Weights of a small mixture-of-experts language model, trained from scratch on English Wikipedia: width 320, 320 bilinear neurons an expert.
Below are experts of layer 9 (counted from 0) of a mixture-of-experts language model. Rows are named router (the router's row for the expert), down (a neuron's output weights, with its number) and show model dimensions 160-239. Each number is 200 + 40 x the weight over its row's rms, rounded and kept within 0 to 999.
Before each expert's rows: "comes before" lists some tokens at least twice as common just after its tokens as in all text. This comes from a sample of Wikipedia text that the model never trained on. Tokens count by the router's weight.

# expert 19
comes before: "\n", " |", " The", " He", " In", " It"
router,186,152,206,196,250,129,179,248,260,144,192,173,209,237,227,216,245,335,213,126,106,251,164,199,120,149,209,246,211,256,74,195,175,189,194,223,205,226,222,176,236,206,208,193,214,230,151,238,199,186,248,192,202,128,186,210,193,198,197,206,149,219,172,255,227,149,179,200,196,236,259,242,204,221,253,198,168,144,212,257
down0,236,241,148,119,210,267,112,75,194,191,174,230,175,159,205,190,199,227,167,140,232,238,275,205,151,272,253,178,142,222,236,192,244,126,254,223,203,110,296,245,207,181,102,142,213,171,227,183,269,161,195,177,172,257,197,185,262,168,207,208,224,120,165,212,219,231,305,222,164,164,165,156,253,142,182,128,199,236,164,165
down1,248,197,258,193,190,212,254,218,237,174,240,207,194,202,189,187,174,184,159,135,206,152,170,158,211,227,232,228,203,274,260,214,284,192,233,235,141,174,219,197,197,172,220,104,215,177,190,106,222,229,157,201,197,185,244,184,194,190,281,167,263,229,237,160,140,198,111,209,243,168,203,198,186,176,250,183,242,266,236,219
down2,178,283,191,182,126,198,229,184,190,239,184,213,209,220,187,228,223,153,178,187,215,219,202,160,249,261,229,109,137,173,129,300,169,157,173,187,191,192,200,207,285,219,256,91,195,261,197,197,159,281,194,154,193,289,125,204,183,204,159,234,158,202,161,216,254,258,199,145,209,193,197,191,244,272,198,171,180,153,188,194
down3,255,205,178,262,236,145,233,190,200,232,198,186,201,233,173,215,183,305,122,159,131,217,229,228,214,177,206,317,179,205,235,170,263,214,237,180,120,150,194,159,203,204,165,196,155,193,173,214,207,158,167,191,187,159,210,251,224,231,178,177,218,217,189,300,141,167,186,153,150,177,197,246,169,245,135,161,220,256,159,227
down4,176,209,209,165,234,140,124,174,257,165,238,219,152,198,195,196,198,274,191,195,164,236,237,167,148,237,259,252,166,231,239,217,153,171,222,225,140,154,246,222,202,168,166,207,137,164,213,154,176,221,314,179,195,169,178,210,163,193,179,206,242,210,132,227,193,221,200,112,197,146,239,180,257,139,210,197,191,245,191,217
down5,243,134,129,177,221,232,182,226,189,227,199,176,208,203,171,207,148,208,269,205,209,182,129,261,223,211,230,215,164,138,188,221,218,155,224,224,201,183,159,263,146,171,159,159,229,140,154,282,149,207,206,188,174,187,126,255,235,243,208,257,282,227,226,217,208,267,183,208,230,191,141,169,218,178,187,228,205,182,149,170
down6,162,218,242,209,185,191,241,191,177,209,196,204,174,201,199,207,231,110,186,164,203,206,146,186,138,156,226,197,190,245,208,190,218,195,236,130,188,211,161,205,228,209,207,109,224,240,184,242,243,125,209,141,163,163,217,215,257,229,170,227,250,198,232,173,236,132,132,191,210,241,181,189,237,265,187,231,223,118,180,191
down7,228,171,173,273,185,279,203,156,196,159,185,138,243,125,182,236,132,194,298,151,235,229,210,215,169,202,240,171,216,164,96,140,190,201,189,200,181,235,195,185,156,195,226,236,191,169,206,225,207,211,179,179,198,159,110,208,156,225,295,169,206,205,168,178,188,249,155,194,158,126,240,155,241,218,219,228,194,168,125,187
down8,244,196,205,177,144,224,236,168,145,294,168,231,259,162,144,232,231,69,160,207,231,251,159,223,147,128,222,126,196,161,252,216,208,175,161,149,241,179,173,170,252,222,205,63,242,134,154,200,207,230,239,138,182,208,237,208,274,219,233,220,190,222,204,176,181,188,223,260,176,187,216,165,229,190,265,175,209,153,157,278
down9,198,208,257,287,219,181,236,182,248,138,231,136,167,247,162,214,258,250,194,192,192,140,199,164,232,161,201,195,220,239,190,150,168,216,249,169,167,277,163,245,176,213,258,243,159,212,252,151,252,194,163,125,207,168,258,182,94,148,189,218,231,155,225,191,192,205,150,188,202,234,129,233,165,171,200,246,204,162,195,206
down10,225,215,193,202,235,168,232,183,248,153,253,198,202,212,229,164,199,297,121,219,161,214,122,173,249,121,145,240,240,238,186,158,162,200,198,210,121,235,152,175,253,158,192,313,183,187,241,155,188,268,200,220,244,170,223,214,181,240,228,174,205,170,189,283,187,218,216,112,257,210,165,280,181,195,197,261,174,285,213,210
down11,77,190,226,226,232,175,264,173,196,214,116,174,192,243,229,215,166,162,203,104,198,200,94,144,186,219,245,198,234,206,200,228,241,214,188,217,141,281,216,150,223,250,211,207,166,179,185,180,157,228,274,190,169,210,198,193,203,217,134,196,196,216,268,236,155,207,153,232,181,235,182,186,252,190,209,184,141,261,271,291
down12,176,240,216,186,222,250,255,218,167,133,259,169,206,208,227,188,269,130,170,263,222,186,227,174,146,244,232,241,279,214,256,186,192,234,250,200,233,148,226,211,179,172,213,41,190,257,220,243,207,187,216,165,146,202,206,194,140,194,202,240,230,240,188,146,192,242,203,214,169,224,203,98,181,187,157,206,212,237,174,138
down13,202,259,160,144,194,215,218,173,207,168,202,151,193,167,187,195,191,261,176,166,225,172,239,225,234,180,287,193,222,209,229,216,146,163,202,239,190,218,186,187,194,216,164,211,212,177,254,183,223,183,177,250,165,212,126,218,178,130,280,209,167,190,253,308,156,224,152,243,198,229,190,208,230,201,213,192,170,219,170,212
down14,224,209,198,164,244,201,197,159,247,171,173,201,243,219,143,249,173,229,205,183,238,240,188,225,114,190,120,211,147,197,154,174,251,175,210,327,190,169,167,225,149,161,200,262,240,125,230,230,163,151,228,208,203,213,182,189,191,210,199,256,192,178,267,226,282,148,167,222,157,202,226,240,196,247,193,212,231,248,221,220
down15,185,169,208,229,191,209,259,196,282,229,211,175,249,175,198,213,163,240,237,153,211,248,180,112,127,193,150,187,175,207,72,184,237,307,144,249,161,173,207,189,197,242,237,206,199,205,238,138,227,209,184,205,230,216,272,282,148,163,166,203,190,205,187,172,184,184,190,193,198,226,174,210,202,197,173,250,224,258,174,260
down16,249,147,218,258,152,134,189,148,158,241,244,165,169,169,231,178,174,226,219,181,195,245,156,232,152,190,250,163,216,146,206,251,177,173,177,202,164,133,138,252,166,143,186,161,226,210,232,196,113,245,199,206,240,206,203,215,202,208,219,215,170,227,238,139,197,168,228,219,199,267,252,132,233,159,127,172,124,236,219,136
down17,225,195,225,249,233,194,249,139,141,123,187,192,193,158,197,179,204,161,245,168,230,183,214,200,184,223,306,180,183,198,184,207,270,139,149,229,204,188,213,176,134,213,236,151,229,301,195,225,175,230,147,223,170,209,277,184,223,171,147,186,214,193,161,180,217,253,227,209,233,218,185,164,148,144,247,257,236,213,243,175
down18,230,169,179,236,144,195,208,188,223,246,190,243,177,202,172,255,249,197,236,120,254,224,110,282,204,194,193,237,223,141,177,183,195,156,260,186,107,208,159,193,223,229,218,133,216,228,129,241,222,227,301,234,199,133,171,197,244,249,164,179,233,199,183,157,141,178,183,226,173,198,193,183,159,233,239,169,211,242,225,170
down19,103,170,228,203,216,165,221,207,136,172,262,251,188,172,209,220,277,179,166,187,155,201,227,224,185,191,231,155,205,199,186,169,212,217,181,143,189,216,240,234,188,179,234,134,176,161,198,177,256,166,220,163,182,250,200,190,231,213,239,187,157,220,282,205,223,241,192,219,224,261,192,167,214,232,167,119,132,248,243,243
down20,243,249,174,233,216,195,175,193,205,217,163,202,161,209,160,201,231,257,222,156,145,147,186,264,171,233,265,266,287,180,258,205,188,246,189,205,231,213,222,226,209,186,185,234,136,163,271,271,128,141,179,268,232,172,180,174,133,202,236,137,182,188,242,260,136,203,124,144,187,213,263,159,170,191,143,223,200,241,187,137
down21,210,182,217,266,187,130,125,249,230,157,194,111,201,155,260,185,193,251,188,172,248,240,262,184,208,203,236,207,250,205,142,163,202,247,184,251,134,224,159,148,218,219,185,370,232,134,231,218,194,259,230,211,196,147,153,213,142,230,179,138,196,188,162,234,171,181,144,159,242,188,216,190,222,209,215,217,224,184,180,292
down22,227,149,256,191,238,188,172,186,149,204,202,189,144,204,207,269,161,233,154,187,297,205,168,242,246,192,177,288,156,208,209,198,157,173,187,134,270,234,248,211,193,240,214,269,215,204,198,137,226,149,165,201,132,236,220,181,237,183,248,191,214,260,162,173,260,213,244,187,180,177,150,278,175,211,255,133,210,122,203,217
down23,235,187,234,174,169,204,186,188,202,209,189,222,236,221,217,216,208,82,201,200,112,232,183,161,217,194,219,250,148,196,193,112,171,182,176,205,156,186,235,235,204,219,178,184,206,221,280,217,187,174,250,207,160,205,222,164,260,198,172,186,108,207,186,228,223,127,183,198,175,167,180,206,212,285,207,248,226,141,131,117
down24,198,168,216,162,239,160,251,189,158,196,290,166,222,224,197,142,186,270,131,169,185,184,320,178,183,214,249,179,177,191,134,249,265,141,166,250,217,212,168,220,193,243,203,227,182,185,202,117,250,163,191,213,203,165,224,165,194,184,166,222,233,206,264,230,239,200,216,261,171,150,205,267,164,240,162,228,270,280,223,134
down25,236,211,145,183,196,206,205,133,252,212,199,161,215,118,213,227,195,152,275,261,212,213,209,285,178,227,184,243,126,183,257,252,217,206,140,209,215,240,233,204,165,219,226,166,229,240,178,244,155,186,133,150,134,248,148,194,237,179,206,260,248,123,182,254,208,202,175,182,201,139,175,140,145,176,133,213,221,214,97,255
down26,260,230,154,167,261,219,235,131,201,167,233,177,102,230,172,195,233,187,173,193,133,232,162,260,187,180,226,170,110,164,170,121,268,185,188,186,266,188,163,118,214,122,268,219,172,252,173,143,231,180,234,195,139,176,164,214,282,209,158,201,254,172,274,138,219,179,264,155,231,220,234,148,282,210,252,205,154,199,148,234
down27,231,227,256,203,300,129,189,147,139,254,267,143,277,227,246,188,144,178,226,251,202,143,193,185,206,200,278,263,263,262,132,319,214,205,175,219,172,212,252,266,228,197,217,139,182,146,235,190,192,262,243,177,169,185,251,231,137,157,178,176,151,160,155,218,162,254,178,228,190,198,200,181,187,163,226,222,240,195,203,218

# expert 17
comes before: " |", " States", "T", "C", "D", "S"
router,177,181,139,219,238,80,224,211,176,185,163,240,215,198,246,219,184,429,239,184,179,207,153,202,180,180,153,197,205,218,147,186,208,140,229,237,182,160,215,177,151,173,200,271,211,239,201,179,204,223,201,209,221,273,220,200,159,240,221,196,148,259,200,175,129,170,295,192,203,210,120,150,191,306,214,187,256,182,191,202
down0,144,236,217,226,155,241,138,231,188,209,200,128,223,188,255,238,139,239,214,211,224,199,184,238,167,189,210,185,200,129,250,140,145,158,203,262,266,244,184,173,216,174,218,11,185,159,229,260,233,178,106,166,219,117,195,184,236,225,140,221,288,202,183,203,203,169,231,233,154,242,204,186,213,168,202,165,188,135,178,107
down1,199,216,121,212,189,172,236,124,287,192,217,241,180,203,175,221,248,246,180,189,215,219,221,125,214,233,203,201,203,236,181,214,192,195,173,207,197,184,189,142,202,178,240,279,281,150,180,130,227,220,182,266,180,196,205,239,180,184,159,97,128,279,233,152,113,186,222,221,241,200,190,205,183,208,221,224,177,193,203,204
down2,195,207,235,162,202,256,217,108,212,187,242,229,109,220,192,164,180,243,219,213,142,215,183,189,235,176,158,234,120,252,204,196,154,150,221,177,181,260,139,159,193,214,255,190,177,159,249,196,203,224,215,275,226,210,212,251,174,250,159,174,233,85,194,227,211,224,213,148,226,218,166,302,189,195,218,231,124,200,203,169
down3,205,190,197,242,180,301,139,217,159,165,192,212,185,151,191,201,189,196,186,193,202,196,159,154,178,146,123,211,220,211,229,130,291,185,215,201,83,187,127,268,154,187,261,65,226,245,315,139,181,245,216,186,278,198,220,306,173,199,153,150,215,158,205,191,171,204,127,167,212,196,252,212,192,178,257,286,108,160,222,240
down4,185,152,220,157,262,149,192,215,135,222,233,203,189,269,78,202,175,288,179,230,258,180,164,170,277,248,263,132,235,158,183,280,185,256,178,221,206,131,274,167,185,176,215,313,247,200,195,192,274,222,215,183,227,261,198,221,206,275,200,180,165,198,150,148,137,166,227,255,192,221,132,186,209,266,140,147,241,249,241,219
down5,186,240,241,218,252,168,172,167,186,180,230,201,263,149,197,207,255,253,195,159,128,208,194,207,284,152,200,213,197,133,153,224,212,199,160,276,158,209,123,175,171,190,249,211,179,209,177,244,152,232,249,180,205,156,221,138,197,207,176,169,170,182,210,200,141,194,263,161,202,263,167,204,180,207,195,147,178,204,156,258
down6,219,197,194,169,179,231,137,252,151,229,190,235,115,227,256,256,235,237,232,193,203,228,185,203,170,235,174,174,227,188,278,231,190,209,209,233,200,281,247,270,277,228,226,22,219,182,176,268,175,169,199,198,224,186,194,221,198,177,193,222,213,214,214,163,202,151,135,197,181,239,227,227,150,195,177,234,241,321,150,127
down7,190,281,176,122,244,224,193,203,269,150,219,192,183,169,173,208,250,175,214,285,150,242,193,212,316,179,188,237,181,176,141,227,248,218,248,230,166,159,192,234,225,165,198,276,207,199,190,245,143,147,210,246,207,152,245,136,254,190,160,133,217,218,232,168,226,208,180,233,164,226,181,272,144,281,219,138,251,179,272,230
down8,214,221,159,151,228,210,235,157,171,211,291,209,206,196,239,203,131,208,180,274,155,173,225,273,182,149,238,177,163,221,237,261,177,156,191,236,191,202,133,203,142,127,212,227,192,202,187,202,159,203,141,196,157,215,177,285,202,234,150,189,139,215,145,186,185,196,106,212,83,166,230,196,233,194,170,187,119,199,199,210
down9,196,172,205,195,208,195,257,172,139,159,143,217,177,228,183,132,192,190,252,144,165,197,218,247,232,220,175,229,227,153,190,160,98,200,187,189,237,182,259,254,233,206,238,155,166,155,170,175,224,249,186,141,212,220,303,288,196,125,260,222,272,219,183,175,299,180,220,205,223,246,172,251,204,259,153,188,184,129,233,223
down10,152,212,56,217,201,215,151,213,177,224,224,181,172,172,142,226,213,201,251,241,143,193,233,236,244,216,170,177,164,259,206,180,138,210,243,208,200,174,222,246,183,172,256,111,224,215,144,119,154,176,173,129,169,205,213,197,246,216,190,220,159,208,198,157,191,199,165,219,109,230,206,214,220,167,207,122,187,230,260,146
down11,194,165,259,272,203,190,215,213,161,210,188,234,193,239,205,273,181,267,208,178,196,221,167,199,166,228,202,171,120,194,160,200,229,219,228,152,224,113,126,167,42,211,172,263,185,128,225,230,181,180,258,192,205,232,207,232,166,301,168,225,185,231,219,234,226,174,144,170,137,225,191,228,235,273,236,185,190,184,255,231
down12,191,186,134,187,147,186,272,211,219,187,157,143,130,158,210,150,186,205,189,221,186,233,211,240,140,194,175,174,142,179,209,201,220,194,264,235,194,275,268,232,245,172,293,164,186,255,258,215,175,209,209,210,158,183,171,220,139,205,172,193,221,198,187,296,237,218,132,222,229,233,256,198,158,181,205,216,154,259,183,115
down13,234,194,163,137,230,209,197,205,189,221,215,146,283,210,214,243,220,149,204,237,227,247,139,182,280,185,218,189,186,204,211,245,173,171,198,204,227,183,177,206,95,165,120,222,129,184,126,181,205,218,176,203,221,220,194,244,184,240,171,171,125,193,229,212,201,228,237,135,181,221,313,208,163,238,237,156,193,235,169,105
down14,224,249,214,251,238,203,245,220,169,138,153,168,186,197,199,219,173,287,282,181,179,150,171,220,203,147,131,204,189,197,240,213,220,210,183,239,251,302,189,185,176,188,210,233,210,221,219,241,170,214,173,127,129,282,189,273,180,222,187,243,134,166,197,206,214,192,150,182,179,174,295,200,169,200,122,231,173,260,247,186
down15,261,121,190,164,252,221,196,216,243,223,125,286,91,229,172,173,208,198,137,246,223,194,191,202,197,146,196,208,193,133,117,95,228,209,153,188,178,194,261,150,212,249,307,216,244,203,225,201,198,217,200,237,292,229,178,199,206,161,193,235,258,157,164,197,209,248,221,249,274,143,217,181,183,202,181,165,211,123,219,228
down16,143,193,178,200,173,290,138,240,203,251,102,131,145,192,159,186,206,151,212,231,235,211,173,212,252,194,223,157,195,186,199,171,266,179,229,185,201,267,207,173,214,160,183,111,201,148,231,180,232,157,125,197,245,197,102,201,167,224,168,218,206,142,265,202,165,154,214,202,244,253,258,202,184,256,211,258,177,83,219,126
down17,210,60,197,190,237,234,163,285,255,185,206,182,228,230,197,184,151,89,227,200,237,158,233,213,229,275,132,193,226,251,189,190,161,193,156,208,220,146,243,125,230,219,246,110,246,179,182,169,195,177,198,197,176,201,122,210,190,202,133,149,123,166,179,201,168,215,170,98,181,234,243,157,153,242,198,191,305,248,228,105
down18,194,202,138,185,183,152,267,146,170,176,173,236,245,140,226,246,225,197,201,212,211,200,269,163,173,147,184,249,269,171,232,203,258,255,160,151,216,274,180,200,211,240,237,165,184,211,234,184,127,239,199,191,171,209,204,178,236,184,123,116,230,198,305,242,269,245,151,158,213,236,261,158,227,177,183,180,126,192,192,159
down19,148,130,226,224,175,161,240,217,211,202,145,229,194,179,254,201,225,206,212,286,187,127,161,301,325,212,155,188,264,200,201,164,233,210,191,217,224,247,182,216,190,221,188,137,194,235,234,198,211,136,165,213,169,212,210,249,209,164,254,222,156,228,194,216,185,189,107,207,203,204,260,249,207,252,254,176,235,235,225,133
down20,160,113,182,219,191,192,278,197,209,196,168,142,234,255,189,302,244,209,207,203,167,141,224,207,211,211,157,246,190,147,244,152,198,219,245,218,165,183,239,163,171,178,108,310,226,241,176,198,159,250,221,168,305,239,187,137,174,203,182,207,208,141,204,219,237,159,174,239,100,215,247,179,198,209,166,168,186,235,151,243
down21,251,218,197,201,203,181,222,189,134,260,225,232,231,186,180,253,223,231,211,240,197,91,180,227,195,217,231,201,166,161,180,223,176,152,197,237,142,221,141,172,181,153,181,276,274,192,232,237,254,152,191,223,202,213,181,258,192,235,222,215,203,266,197,183,143,184,184,223,198,170,131,145,223,239,237,224,193,196,282,198
down22,205,239,171,181,182,171,169,145,233,191,210,214,221,271,207,215,194,249,229,148,204,192,141,186,249,214,194,219,113,211,110,158,113,133,178,256,194,180,232,196,242,197,246,364,262,181,204,163,229,212,234,170,166,179,210,223,209,175,225,189,164,209,255,162,149,243,208,201,211,182,117,188,192,235,208,197,199,175,143,264
down23,174,125,221,226,188,207,296,227,149,233,212,220,287,175,192,200,203,172,165,167,206,162,190,227,140,214,125,212,190,186,117,146,225,150,113,261,160,247,278,195,135,187,218,298,238,228,225,139,256,195,197,122,202,268,227,171,203,228,204,211,183,209,135,188,166,137,199,197,213,206,167,148,179,201,179,203,303,185,227,176
down24,186,158,177,212,222,223,202,195,186,201,289,236,269,182,214,207,209,168,192,183,210,240,202,156,291,227,114,169,225,156,184,174,208,275,233,177,176,135,238,174,248,212,215,260,187,210,182,174,173,190,181,255,166,176,148,188,238,162,168,193,246,133,202,227,214,181,206,171,141,177,204,189,264,176,205,160,228,262,278,252
down25,186,176,202,167,183,252,185,170,308,199,144,228,189,257,208,147,208,167,270,147,191,220,257,171,211,257,127,174,291,239,187,160,182,218,133,182,268,235,210,164,203,238,201,238,166,205,211,230,153,223,210,199,149,172,127,244,171,242,235,190,213,203,164,230,251,192,215,259,272,160,145,250,210,180,168,233,197,180,220,221
down26,168,234,185,160,287,222,183,191,211,153,202,208,142,159,268,149,268,212,225,159,169,210,233,152,180,247,191,220,149,206,178,163,199,201,227,190,182,188,169,193,225,175,204,124,251,121,210,219,264,244,195,276,162,145,216,241,207,201,199,184,197,156,297,207,160,111,188,155,203,173,231,194,179,116,256,156,266,201,192,147
down27,218,257,225,241,232,141,224,158,235,227,300,188,308,209,177,235,200,229,131,247,185,170,161,244,170,240,174,189,198,233,155,185,170,232,178,154,169,190,196,200,197,115,130,342,248,178,196,145,258,270,166,185,126,228,172,261,177,215,270,230,139,240,184,226,159,180,285,198,214,199,116,210,115,206,228,186,182,209,290,268

# expert 28
comes before: " the", " a", " his", " her", " their", " an"
router,209,252,217,175,242,232,266,182,165,85,226,269,255,243,206,164,229,183,179,184,160,173,238,182,159,239,177,213,181,248,91,160,226,210,210,237,161,235,246,240,236,238,176,199,200,271,224,268,182,275,249,220,231,122,147,141,174,156,191,286,233,261,250,243,231,253,239,176,217,242,246,244,255,141,274,166,170,262,217,213
down0,269,217,219,207,194,205,238,169,201,253,240,236,221,226,169,217,209,230,213,184,141,203,198,196,180,185,178,216,223,184,242,215,157,144,276,174,220,159,191,228,204,185,168,216,240,224,168,290,163,89,176,191,212,190,188,259,198,123,138,228,186,214,210,205,210,230,188,178,250,186,259,175,194,215,209,191,143,103,173,130
down1,191,127,146,232,129,206,167,234,173,244,129,210,160,210,141,250,167,135,164,165,179,186,173,248,192,186,167,193,217,245,174,226,223,150,204,212,226,196,145,232,244,215,160,141,222,168,220,275,202,223,159,223,240,251,221,252,213,189,235,176,195,205,123,261,217,184,232,93,284,229,274,178,257,268,161,188,152,261,246,168
down2,185,207,216,163,188,154,172,244,230,229,154,265,252,258,285,130,200,139,183,170,291,211,194,152,209,224,140,201,180,135,192,269,174,152,241,175,179,257,124,204,229,266,138,171,172,218,152,237,176,203,177,197,188,204,185,184,231,269,203,162,236,224,156,178,167,198,129,236,161,204,120,246,213,224,237,172,192,230,198,243
down3,210,261,230,178,216,241,165,183,187,139,296,224,204,180,157,164,182,269,208,233,274,214,121,176,180,166,201,268,232,197,175,183,238,240,192,166,198,153,198,248,176,187,175,267,142,304,229,170,267,118,192,214,163,229,152,198,243,135,226,238,179,150,247,173,216,199,161,192,209,196,192,159,217,157,207,268,233,224,107,168
down4,211,224,210,200,177,173,206,177,198,294,210,222,195,204,161,223,213,174,170,143,158,197,135,209,125,186,248,184,206,238,233,217,188,228,155,150,207,168,182,216,225,141,279,89,267,246,212,152,176,182,260,161,275,137,144,197,180,215,111,112,197,205,155,259,227,119,162,148,182,201,243,203,158,216,116,160,239,132,165,179
down5,135,205,92,206,203,218,172,295,182,228,208,231,219,159,234,117,219,233,158,128,204,247,183,137,253,228,153,226,202,184,219,233,218,174,254,142,239,181,126,216,221,183,206,174,214,178,204,158,231,202,216,250,194,181,176,193,171,181,232,276,189,236,199,172,217,248,206,121,123,212,146,288,186,165,181,279,166,224,219,154
down6,162,209,156,188,120,136,198,199,193,206,204,207,153,221,207,152,216,192,225,228,199,195,191,203,199,149,276,209,170,271,215,193,196,222,173,187,220,248,245,198,157,180,206,83,194,154,193,223,189,108,181,200,182,215,263,281,181,156,162,267,251,223,90,149,253,244,173,203,226,218,165,207,192,195,185,227,191,199,195,253
down7,251,285,270,227,182,245,239,142,212,211,192,122,143,138,230,181,254,247,207,174,261,191,248,142,208,174,245,166,207,230,191,211,144,229,173,249,151,142,261,308,168,209,184,326,183,288,224,239,184,153,233,208,220,196,218,186,217,214,217,145,188,242,221,150,212,209,203,179,271,211,246,171,170,174,194,153,196,239,135,200
down8,239,221,230,171,225,182,213,207,188,219,160,268,153,231,143,164,180,319,198,93,194,249,172,222,284,158,216,261,220,196,235,213,173,140,229,230,167,187,174,195,261,238,231,161,173,193,229,158,184,237,256,239,203,196,268,202,167,213,270,264,180,198,193,187,181,239,153,169,212,256,134,212,275,249,184,263,194,214,229,206
down9,235,198,225,189,176,148,165,146,227,196,204,239,225,157,246,121,200,156,209,89,182,197,209,217,254,234,220,210,249,185,218,201,155,199,203,186,190,256,202,206,216,250,218,41,156,228,246,168,247,162,212,169,137,265,221,209,230,220,183,197,182,183,157,135,185,164,216,271,165,241,164,200,188,159,238,217,197,287,159,159
down10,222,218,147,177,156,229,225,261,239,172,232,179,176,197,207,221,130,203,244,263,139,249,170,196,180,143,176,209,228,178,234,183,225,214,225,224,168,226,200,199,180,250,129,153,128,330,205,203,238,204,241,256,215,234,243,201,187,214,163,221,201,165,209,235,198,186,213,270,222,205,230,181,201,186,244,151,221,131,189,155
down11,264,212,169,158,112,259,216,216,189,259,166,200,152,189,148,223,161,275,186,171,202,196,169,209,173,139,162,117,288,205,181,183,208,180,230,111,240,215,230,211,257,245,203,142,93,172,226,204,215,142,270,203,238,233,216,182,195,174,192,182,237,105,180,210,183,201,181,236,192,136,256,168,131,243,169,174,197,151,162,136
down12,172,237,170,177,204,207,238,302,241,189,270,181,192,233,213,199,170,155,180,242,178,243,151,183,235,227,215,213,160,205,238,192,232,265,203,112,244,180,161,195,157,195,216,189,124,113,240,155,189,187,181,169,192,237,222,248,177,150,160,223,266,242,189,162,240,218,238,273,187,208,214,227,230,207,274,305,159,188,198,176
down13,227,212,173,182,162,200,230,212,301,219,180,262,205,176,204,203,208,269,142,189,153,160,212,203,241,175,191,234,181,180,196,257,166,158,118,183,132,144,236,158,185,230,174,295,180,225,153,266,248,156,194,259,217,152,182,214,109,155,195,155,239,227,270,183,212,198,119,197,243,237,254,237,193,218,263,175,161,200,212,218
down14,228,164,196,205,227,206,245,190,177,181,213,202,119,178,248,155,178,141,231,248,246,245,140,239,169,169,191,216,144,252,283,234,257,241,212,194,203,208,172,185,229,119,203,49,240,230,177,259,150,123,187,176,195,207,184,201,153,166,241,250,236,207,164,225,122,200,170,255,140,209,98,267,195,179,192,194,226,213,133,216
down15,183,203,206,141,201,129,215,177,221,261,220,131,213,207,201,218,207,275,161,160,191,240,245,234,230,246,197,190,157,183,209,216,229,243,249,205,230,168,156,192,249,236,209,359,139,198,213,270,163,158,216,196,164,236,238,238,166,239,153,153,237,266,220,163,193,216,190,136,211,192,195,203,191,177,149,264,163,213,235,167
down16,221,180,301,172,174,186,244,235,205,200,189,165,246,310,238,139,199,124,221,237,172,191,244,168,165,153,285,180,171,205,173,222,150,240,238,181,227,195,204,155,270,275,218,67,278,193,122,215,202,184,198,142,171,222,234,217,218,157,177,247,223,229,115,168,128,249,187,208,220,205,148,267,246,137,202,186,177,226,169,243
down17,206,181,175,251,271,203,236,142,203,233,247,215,188,149,212,318,127,219,272,170,128,209,104,178,175,223,200,208,181,174,169,241,274,204,269,195,142,159,220,158,190,204,216,242,200,227,266,209,178,189,223,73,259,175,213,205,258,144,156,159,263,177,212,194,200,211,187,215,156,256,233,126,204,218,279,220,86,186,218,197
down18,178,185,164,198,201,173,174,266,164,222,138,212,223,248,229,228,198,259,225,150,234,196,237,185,149,188,233,175,155,138,205,140,219,180,139,184,259,273,157,123,168,271,256,288,231,183,176,174,263,237,192,199,176,206,178,158,266,179,235,177,121,211,215,196,153,219,156,235,190,183,214,186,159,178,186,275,240,277,191,183
down19,262,204,183,181,177,290,162,190,183,218,193,248,216,205,204,190,210,282,230,183,175,86,168,199,288,204,188,216,259,115,199,187,165,189,233,176,148,196,165,227,230,216,192,194,235,215,172,218,221,226,204,260,205,157,142,195,136,163,208,194,191,152,255,179,114,222,188,191,172,239,233,201,219,126,204,112,162,239,236,228
down20,275,203,165,165,206,121,181,223,152,197,194,198,246,222,224,180,206,250,152,205,195,187,202,238,173,255,167,173,181,217,198,196,214,263,230,197,184,124,261,162,181,241,237,120,255,145,237,214,115,161,252,224,221,204,129,183,168,144,174,191,178,223,206,171,203,183,178,194,195,162,188,161,186,202,244,217,173,139,96,199
down21,196,211,166,231,217,202,256,225,223,201,228,189,212,148,220,186,226,135,191,193,213,215,201,234,280,216,195,192,172,298,149,234,187,206,128,207,171,204,173,156,162,117,226,289,165,205,178,183,272,207,168,226,176,227,190,206,229,252,206,172,226,208,181,228,248,217,232,243,287,201,137,255,227,199,151,179,177,229,182,290
down22,154,231,193,173,246,228,225,202,233,130,182,137,212,208,192,188,182,225,185,275,196,214,162,152,199,248,230,194,131,177,225,226,265,294,256,199,206,200,224,192,282,293,156,261,245,151,227,277,205,175,247,165,195,150,171,196,157,179,187,154,242,208,225,215,197,220,227,184,176,218,262,161,173,207,221,256,211,157,108,234
down23,205,239,226,216,164,197,208,191,155,214,240,196,182,180,190,304,244,162,140,104,221,160,218,230,133,222,258,203,198,214,224,256,195,259,268,285,143,179,277,206,180,234,293,42,221,172,169,219,233,199,168,144,231,116,208,176,226,282,226,192,206,191,182,181,194,192,229,200,228,238,83,163,177,205,139,188,185,175,181,212
down24,224,179,200,199,234,192,211,174,172,149,195,154,147,202,225,184,213,134,231,214,144,133,216,242,129,162,167,217,198,266,216,206,167,178,200,168,166,169,250,234,181,212,241,117,148,174,150,221,255,227,147,242,175,216,258,213,225,232,190,222,145,208,131,136,173,217,149,197,277,233,291,236,159,188,192,174,232,185,190,159
down25,237,221,179,233,276,184,185,199,216,275,213,162,186,222,192,170,191,322,178,219,184,148,177,215,208,220,254,201,204,125,219,151,173,292,241,251,212,222,237,204,121,249,210,341,274,275,213,158,218,193,260,178,218,94,223,211,180,205,257,196,186,148,248,128,250,290,208,181,210,208,205,157,173,166,214,204,212,317,159,161
down26,277,203,281,183,211,199,204,217,202,247,163,222,184,217,192,193,319,223,171,182,218,256,257,157,178,179,226,213,161,235,203,226,239,242,169,179,270,167,260,120,204,198,238,251,135,253,147,216,183,168,170,223,188,192,189,189,196,119,227,187,231,194,183,148,223,209,153,260,197,215,115,197,241,134,281,149,188,181,208,173
down27,182,194,159,226,213,171,134,251,237,185,163,227,264,211,247,172,162,211,176,223,183,216,213,187,249,193,225,220,166,217,219,235,269,192,193,134,159,229,145,96,205,223,193,200,219,146,157,181,217,200,208,217,202,206,139,198,108,216,229,236,279,176,210,182,175,187,107,204,201,234,174,243,142,202,245,196,278,205,188,187